config = dict(
    n_layer=9,
    d_model=256,
    n_experts=16,
    experts_per_token=1,
    d_expert=672,
    d_shared_expert=0,
    activation='swiglu',
    moe_layers=[1, 2, 3, 4, 5, 6, 7, 8],
    router_score='sigmoid',
    normalize_top_k=False,
    routed_scale=2.0,
    balance_loss=0.00138,
    balance_bias=True,
    init_std_router=0.00617,
    lr_router=0.00101,
    n_head=4,
    n_kv_head=1,
    head_dim=64,
    vocab_size=4096,
    norm='rmsnorm',
    norm_place='pre',
    norm_eps=1e-06,
    positions='rope',
    rope_base=10000.0,
    rope_fraction=1.0,
    qk_norm=False,
    attn_scale=0.125,
    tie_embeddings=True,
    parallel_block=False,
    init='uniform',
    init_std_qkv=0.0237,
    init_std_o=0.0,
    init_std_up=0.0237,
    init_std_down=0.0,
    optimizer='adamw',
    lr=0.00219,
    lr_mult_qkv=0.5,
    beta1=0.9,
    beta2=0.95,
    lr_head=0.0131,
    grad_clip=2.0,
    warmup_steps=388,
    schedule='wsd',
    decay_fraction=0.58,
    decay_shape='linear',
    final_lr_fraction=0.05,
    batch_tokens=262144,
    seq_len=256,
    doc_mask=True,
    z_loss=1e-05,
    train_tokens=679300000,
    steps=2592,
    dataset='wikipedia_en',
)
Below are experts of layer 6 (counted from 0) of a mixture-of-experts language model. Rows are named router (the router's row for the expert), gate (a neuron's input weights, with its number), up (a neuron's input weights, with its number) and show model dimensions 0-255. Each number is 128 + 32 x the weight over its row's rms, rounded and kept within 0 to 255. Numbers have three digits each.
Before each expert's rows: "mostly gets" lists some tokens that are sent to it at least half of the time. This comes from a sample of Wikipedia text that the model never trained on.

# expert 4
mostly gets: " prov", " Par", " che", " Mo", " Ap", " Mah"
router:080174061176155117139128119150113125122156086170143097104185051133106135154132106117170085122169159117110068158169088144168140084115085101088161110182109104132177097092121133128133171110203119097127140108125186093177112134148086135087092090110165124075136204148136133088075131101159210149172144120109130181140127137149170140083143056089104137125100104131105122114131159135099134150151125175119129104173174092091098085171147088101193146072107119089063147110132133140143134117152133111118171110108093101118092139200132142116114161169162135116110097116108116108186106078174116086066125152120096119143190145199115126158152157142080137180149107147153093120079168137144142126152133175107148191094172069161122126147101149122110146106136157117178103064121109096108101102041129
gate0:161132133079145176100133135091133158092163133130157107177157176156116097094149091102183141133131106156111119082141151127088090083157153138155095151110028156134110114095147161124077072123159113111103147191117128083179090132115143086083120079080163072113133132109155171109091169067158102122117087201145125125097163122128095123177135098095140156047196097198068091181082088152187083114153098143139132134099100125159149143165082127130147161130113127121150097173117114111114111153156088107101137101145100109093144130105120098114129177078136137119108118164089115091079097162134121019090193085134143118093148170103072139091090141117128134152099108106103157133063196123127079129136137136158124119123083141128131057129160179097133185129142194133142099141065147110101139126142124
up0:145183165172170170107167134125110129181165178111057109153126187138134059166112157118121137134136104059155068132172158103092096121105147092105173170156112182088116160078059110115123124175145099061107087091144093139162167152146115146095184154110079080090123101138100153185077119114078120135151115150109133164122108090170133163184094124147090204177065147137123127150126135113140124112149113162119146181051175124106094161140192147121121102186103165077178111092175113086140172116130114109129101186120131160118125122147131156144151132160137121147143099110168158150087190103168102169146090114112021141127129130163123134168073077121167154117122088119154107138141143174162138138130094126097117106173118088144164186118160100148116061154109134101116105136127115178112117129140182
gate1:051109180127126182151107162110136102159127055118165163084114197134161102161129176096086102120137153165079132100141169132146177120128116087118189093117145110058140074139133129137123164120130166100052129121173124091121103093095102102121055104122131129151114111182121133050155149183147106062152127145152074135101171156094089125092141136101070108084120115133175167126117072101079163089133164080116103156154184165138109152129060102195149085129080156104107124158153130121094155051077089130091111213145143116124117127111148094144137115130112138124135150145082138149121107142143143144164203172150103119103124136152148160118129127063155134148111198091158088112138133146147148160134078202128131159158182132132089098171084128135103146141157146151172077125098101083152117100117178
up1:125164123056192178163114083097089111099133162119085151100072172110096144102139131138095086142094129098132094130132161125135161165186115126105143127125088077098162107074151123053091111143097116151172079091164128118096102142091160167069072118197121119149114118126116115089113158114134085082157169138136132134129110155121109128141146127131133126142134108125132156171106135124060082093150079136148156087165146083162116105117105149081135116101145138138128152000149156124104102138092160099139141091094135096155128168125086105082054088128098140113141114080167186107153115141146130101157162153106119112204109097097113064151127177121116171116102152081107168099196134090115134140175078145134160159176100107106111169132080124145143060212108143128111131099164098199079127073107152
gate2:159121142117099125147193142093175143087121128122076110144086108136123081173138172139121095137089157206141111119143154156158155113184135196142106116114140100119130116161089087170157104127142132089088092098107096148167120138114105108076125169139105161203145113136104196082194113130138163108115075060120094188155078119102158176131146133139123154151099088088162139141044079156151117168122087115105103135145112149137149171162130094073127168114178166112117161135151136154116154118079102035158128112136158115142062148190127137111151111115115098122167090076209123108127139128151063089157118154162141129187108124126134109082144114126163075098125140158133167078162072095141154112105102158061128148170123190198179141049123133140123150153151081103145088158138156156115104136083160
up2:134168132041095128168121152151101075101096132142156140152083141182187173112102151127117158141127096123129073113093138076073160136111130110104115063168113117144139155190119105131107142076124085077171106195098113096105164179145098168081129132144124143128142084087121138150080151152143126098145168096077047084149153124163142118055076102099145179152158132096119164123110104108050070089100161173162168085102081168148102120148156133129159170118099097148096147113158178116138084137164142146128128075147140155063109137069145159117120150154205098134108127156108112134102117114149157135136083110147092132108123196183073124134141101153173152167113157116130057117156151139106113128134070111147102161126136124137120130224124113121155115063101131141156072145211085129146166166139125
gate3:125110106094145193155118080129180100080164042089090125158073165082117152153185155142093138127114145156086153141151136158111156099142093110127094113128116155136120095187153141102122146151123186129072154084165124104074131138092140094099141118165110092139092114130193150103140111176168086059159104096219052163128147169109130105096142102049124133107159128137125149157123159165153087099072169163122108110120128125145066140102149080132119178049142067090120160090110129115122124126072144149142131169125125167121094098123150117115139130155106098152135146084169111127108065160183113139121139163133108167128130134107133083143126147162174124159064131093135192108129106179139056128213084143116125120100142142087138109145100140181180182161125197144170116088106128109148120052126108
up3:125146165146131069118124133108130109133130157117081138105177105086165081127117083103114185128116168130103158106135128130132123110141063187144081110164189055095109171126046140124095155136046154148138076163088110152086132106154109191119107154077104078120135088167092133189170060156120182140139125151077138137116156176132136086161110125167136180138095148194108118096135122133118178106110123136117136130089181156139132159162179162067104133184200130144132149136139095157107099122134109089129148147165080126137101104190130152070139148113126083156091121196134065100103169145144170191112155050139093119171140143131090111096107145116137132020149119164118133106156133091171154102142153128157119129105082147126150101104119141155058122105131098160075137158209141119130153119096135
gate4:133115088192110169114139084173158132194110115170116100122142167080091184182140125125119135157166146141179148142171108152163167117150164154165088126153113106038149105156142052154104165107099144172115141106191122110081072145092146096152121107185100101159166104127130100074182135067139057125150176179110120144178185192107093119098101124129071138080172120131136160079144185156131180162161201149094117144130170127157076150083128115152134098189110073113119132184172153117103091139138164142093157145150089148129167163108151162131111165162153133162128079093128123140147105123207145145083166131196125118163131137191150123166133172136145130087152153073167121114128122165144167122179136124100133140145148128079159122078139107153112127165088143071149141137137102071104137107121128
up4:126127139131181103184117122117126039123092166178191115144150108107100090141095133147129165045216147169149088131119136121101144136157078126131122116097158115140140138086095151096146169136048113109114108115138145153060139119145122090136140148120186139132126107129137128107158166093172099150129125141102066136120125079133147128150177136116173148063178146058093137095126131084189127080093078138073100110117080116151109134186136129163148135146088175135176097140132162122084148177117150147066188139107124135123147105162124101120188159168098138171066090150132150157140157155130083155095077142122123084158140080133154132121061169149120147162190080100123179095155172127163082089164202134097143150133106166124144127094136160116207128080112125126047115095135078085148153158131152
gate5:145095155160073153104132137145159107153113105073128048077155136115152110106136179143124141165153166144120131158132167177138118153140137108109085158152126126123127106093106113128111124161168118110085126129107104163118109132074111088149159110153103087113132144165154120116114131111182080118145098110066125138125194129109118134117104121121121197107095182151170154190113098098074165133151074120119169148111142153161128153146104067083122148194162136175154139149118135136106152141177126075105173158076104158086208099118129146132113145137133178124084126180067133221206097082172205071119147125150129159229148157187117146076133127123154138148158167168127170143135123177042098092134161144161122124196114133101150083124194160118125118117119169116122107105104093137102108210111098
up5:111181099157119146111101113136091145175108115143093118076176081112146151123158129120034182078158182083124169150050126104115145093118152160163110107084166119156104090150125124111145174150155117143104084081113118098121135096097136181107149073162141122151115124106173109170176136179128103115124151126150131168078082111060162101139212116132173114081120099172093110091120126141149091120144125186154085151140075133085154110067096167143166184102092127128198138161147098106134107142132119080118076133199108057136043157135156131073119152177167112110159187137209140130149094129119076111166118152166176126091138126114107099142105193120085161091119137089117102129120100136133128147145108097112135109129140153108106077167132080135109138128130171190100192122139072138115186125101112
gate6:114150086114110122128162156165169197172146175149185091064082206112078155109114170072110128153121136147078122124114169123169110146235078097135123164071154106115125128151087095108170162173167120059100151083156163141154164106094059122091167100148103088095131113147110130107127110106151127130139141137160147097132150128138148080117035143149094079114143098099123160129165087116090135134100137115129094067123164131151088149107159106138095168143098098107132180154176111149152082134078123064124127175098157139180109047160075116110113096076111085104115100106144116135155107136170130076121139145087140135132129126097185126103089182142155131145103133099146088129075136185116154130176109150177106190079201107152110130172096155161145153139159116065142079129136132130137111095133163
up6:152100126144086133138145132120078146116096089079087183158122022130161071140159087162113176123155112089183108146191128150180137118117145123151078092141095171174162123104104126122083130122135187142136093114058149097162098147160151167107074148086196158132157154143161110111088191147150161143154098120112129124092124123140120158143171106125165202128092197136171142141146157120133110099107131118086068138109113086107121124198126181146191083126113102164133093100106180107105100104160118145095169076116118140107190179105184147122152121160133185142134072161144108111169145126140104144107161139125082164150142137190141150147173057121081133050138061142102184110163112116129129158071164139119139131143098071117105133132116159081108089110167158185108129061151136092122125115104151
gate7:159141110140185081095183122123064081094141126106117146104078146084134136076113148139150143146116125137084133088054155133142132102107163109130174128160102102132148160103144138166175122117109168087138090075150104094147161121114143159115167152128105119062088128163115167130069107136101162082146100101172080126129128133169131133156112125102153184139108129118104115111122127140175122179095120101117151175118113129148127114118109114193103094135161138099106110196178142155111136084118116153142147142109137160113120081149118112093188146086099135142106073050159212096175122097179121184094200138098123138187109186154141140061138169167068086102047176092116089170174080194217109154121084116166116154165108105167093129091071126149110140138105151171181147188125104130137156117105104
up7:098099128088182117142061191061123153133080187130124110092127173149145064158128099169135065128183088164124092128127221151114113091111083080094110191121139144158078149117116120102178087150122171154096124198063122112076115173153117106173130112111103154154149148162080146112094111165120108124091084169116155148119122115133164135155168151142110131128161164156196083140075166120160114119126162173165135089158185140104105163142134121107054132106118086120089160144084157090190086170128109117122166152154149141100143105130110147153124127162121096140132109152146060127156153173086115082135096094175093140060137138119111159101102085108123155148116166130087170121065192102157117129084165135150140113105198158151176113125164186082129134107195104124142120152131113136174097168093148
gate8:112140094093110150122189112161068123228072104145102157118076150191127104078159085185150162164117125083160080138159159120119159064145122137137140109148085156116138154070077122079163077163142118145094081174151136109147038134134166134136145136142137164108132098135148069082108044087146113134138151110149106145138120117121123132137153131140117150126116136045095131160110148132111067149138133120165098074115105093078140109144088141071101131113113130168129121125094140161128143097091147141091150151082115160108146153108125132123140089135150128122088059134091145146105125105112136100112088133164068139146091128107149118186136124127108076083054105098135143132163100132140206122171098130146140125087072094084161066118120112157148093061132087092091015115202153099151102104097161
up8:139154114147095126092153072191084181123170080183123147136061090138102136115123125146124162130118128090146165060144118088139130180140129132123134097113160105138122157151129168102104103119117148101108130143136125099157156170115144130089154157161138185175190137066181139159131145182113127123128080135138160145141137138126134159096125143114130050105118120159123129109163128102181100147165110122150154164137205202099055121090064202126089087145084124093101148142136143124167138135104153087083095135071103124095156056098170087156090117118145093144135177106130144123133129101085123053113170150074119107144087100109134073154109126064131116124154119102166127180086092176164149140083142108147088068119130163170143100147141134086129111135110091122081086126105086158152044196097228
gate9:089086138109096063122131120115095148140191158040137098120066087070216110117101074065138132145172106127160150140140089185110132115134153114101168156139153165137133118129141087153135135219132157108083098178129101101149152166091129109130082097149187082184100095124126120159175125183135133166128114104165150156115144133149099062122127155114118111094168137134135065137130183066153116165127139162088105179125151141150103114134143157195111130128102083087133093108142196182180075105116086117106115083132099114124113098142137085152182145133131156126145137112084158128113102113140104112068117147127131104113121100127178084164143144160112076064111103146131107107169081156110171117072143145075118083153135135126094091118145150157149181115158166153094145104219105102086035125127157
up9:083062137121137175113078163136132117117092109160076111183125191179146116187160167149171141086134122156165147094075122079132143189167101079117135166166183049146119095157131133159120141135145130127148155151110083132098115118113113122151128151190100087173120121111071110119110107128180138143133083162123105123124149196137146151105151130126120090140113131154164110131123106143170222061119160139139117123172124123114141181128094071106084180170158103108107125140139092057125135142120146225201171161124134136138132159138157142143105114116191130154117195195153133133104131169145107160151123146163118122162139086063172120055159136081116141199117154122099161177129127110080196129118159142181127143143130169132110162167109107130130121143133168146156139136078089151150126153069038
gate10:069150128108146103103072157176126171130136106096104166145123135136152103145118124144121102101169126119129074055102150146067100141086169124144140135107120081151119206143092152056093096141173095162056097180136064135132170154143182083157155082157143105107139097087155219141149158139106175198132098109118121116054129102149194144173110087159079106117133075147157117109092113141121098185129148129141088136141170169131167114096090114173114186159108154126191163138093141140143139123153132126190169133083149125134045109131152135103122098186144147177157107102126053150027103154142131110105160110166100103129138123149131100146092112162120091167096104146065112135136169147096198115123104125122116117104135134156118103073119143122132157124129152166104193182124146144138175089143149
up10:087079152178089128116123135163094095168100126063117112105183133073139148155116118088127175129121135069141164195212127066171096125123140053140144072115147133118114078099077144136154133124174112166191106056109099107116128145134172123136138124154103130154159158139096103146109088170138105091115104110148111130126100135090080097109038149118133165139111124083177102166110146096128125172157135066169078125178143149099182165161115132099092115163164128240100099102126108148148160098147131108103131161133084102118189145088092139163125160120128127117150168139126140033158168110135100157091155181128120108191123116151142141096158125118102101197147132188155114097058130117095165127128144132075124111155130068080141111174124112146092094132115159167100102109152097119061090114132098
gate11:060144098176111091127153161134168110105099115091134156060058070112159078122133175148141130119093113139144098097099098163043137149124104161141165128140131117116137141090122148135138163118172155186127152107129108206169114049151135152093132118120098108111108105140087140153159113118170133126172119147061141139192187165117168144094060121184143108174060149141142143093145175122229179131117136120103136134115086075137136155166146166149158116120163134090165165120127123123142130144116104150127185208101077142143133159176229108130108166103117119127152149152108121134118102095128134159143173171116081115157134072171153074095074155165074117138128120166135133157070193116198092121187110124089109116118165138161129109127158109139092135158090121147145070118151172155096172103134128
up11:156118151159182179176132137111175154118061161134145109118163121157114140097174126099148113099106120127108172130116118163082119100168103119133074135129084060090116193114112113122091168059049139193120158095181155152151144087141109152120142102126171130091181157074124123104108177101149193117104127154138125140155101104134105122098069133102139066128162165081143129081085113125123161136116095119173158142131126166096106125130118102168122151098184141190123112129131115148199140121185148111065138171168062108099159110142160057157083156112091134117085127137126104123179155090062206090162163093146158101138104100137111109132159175042172163091109122106134085155102163088161125143063115111111134147148168093139141152099158142058143141116130154144121183078139184182134165157132151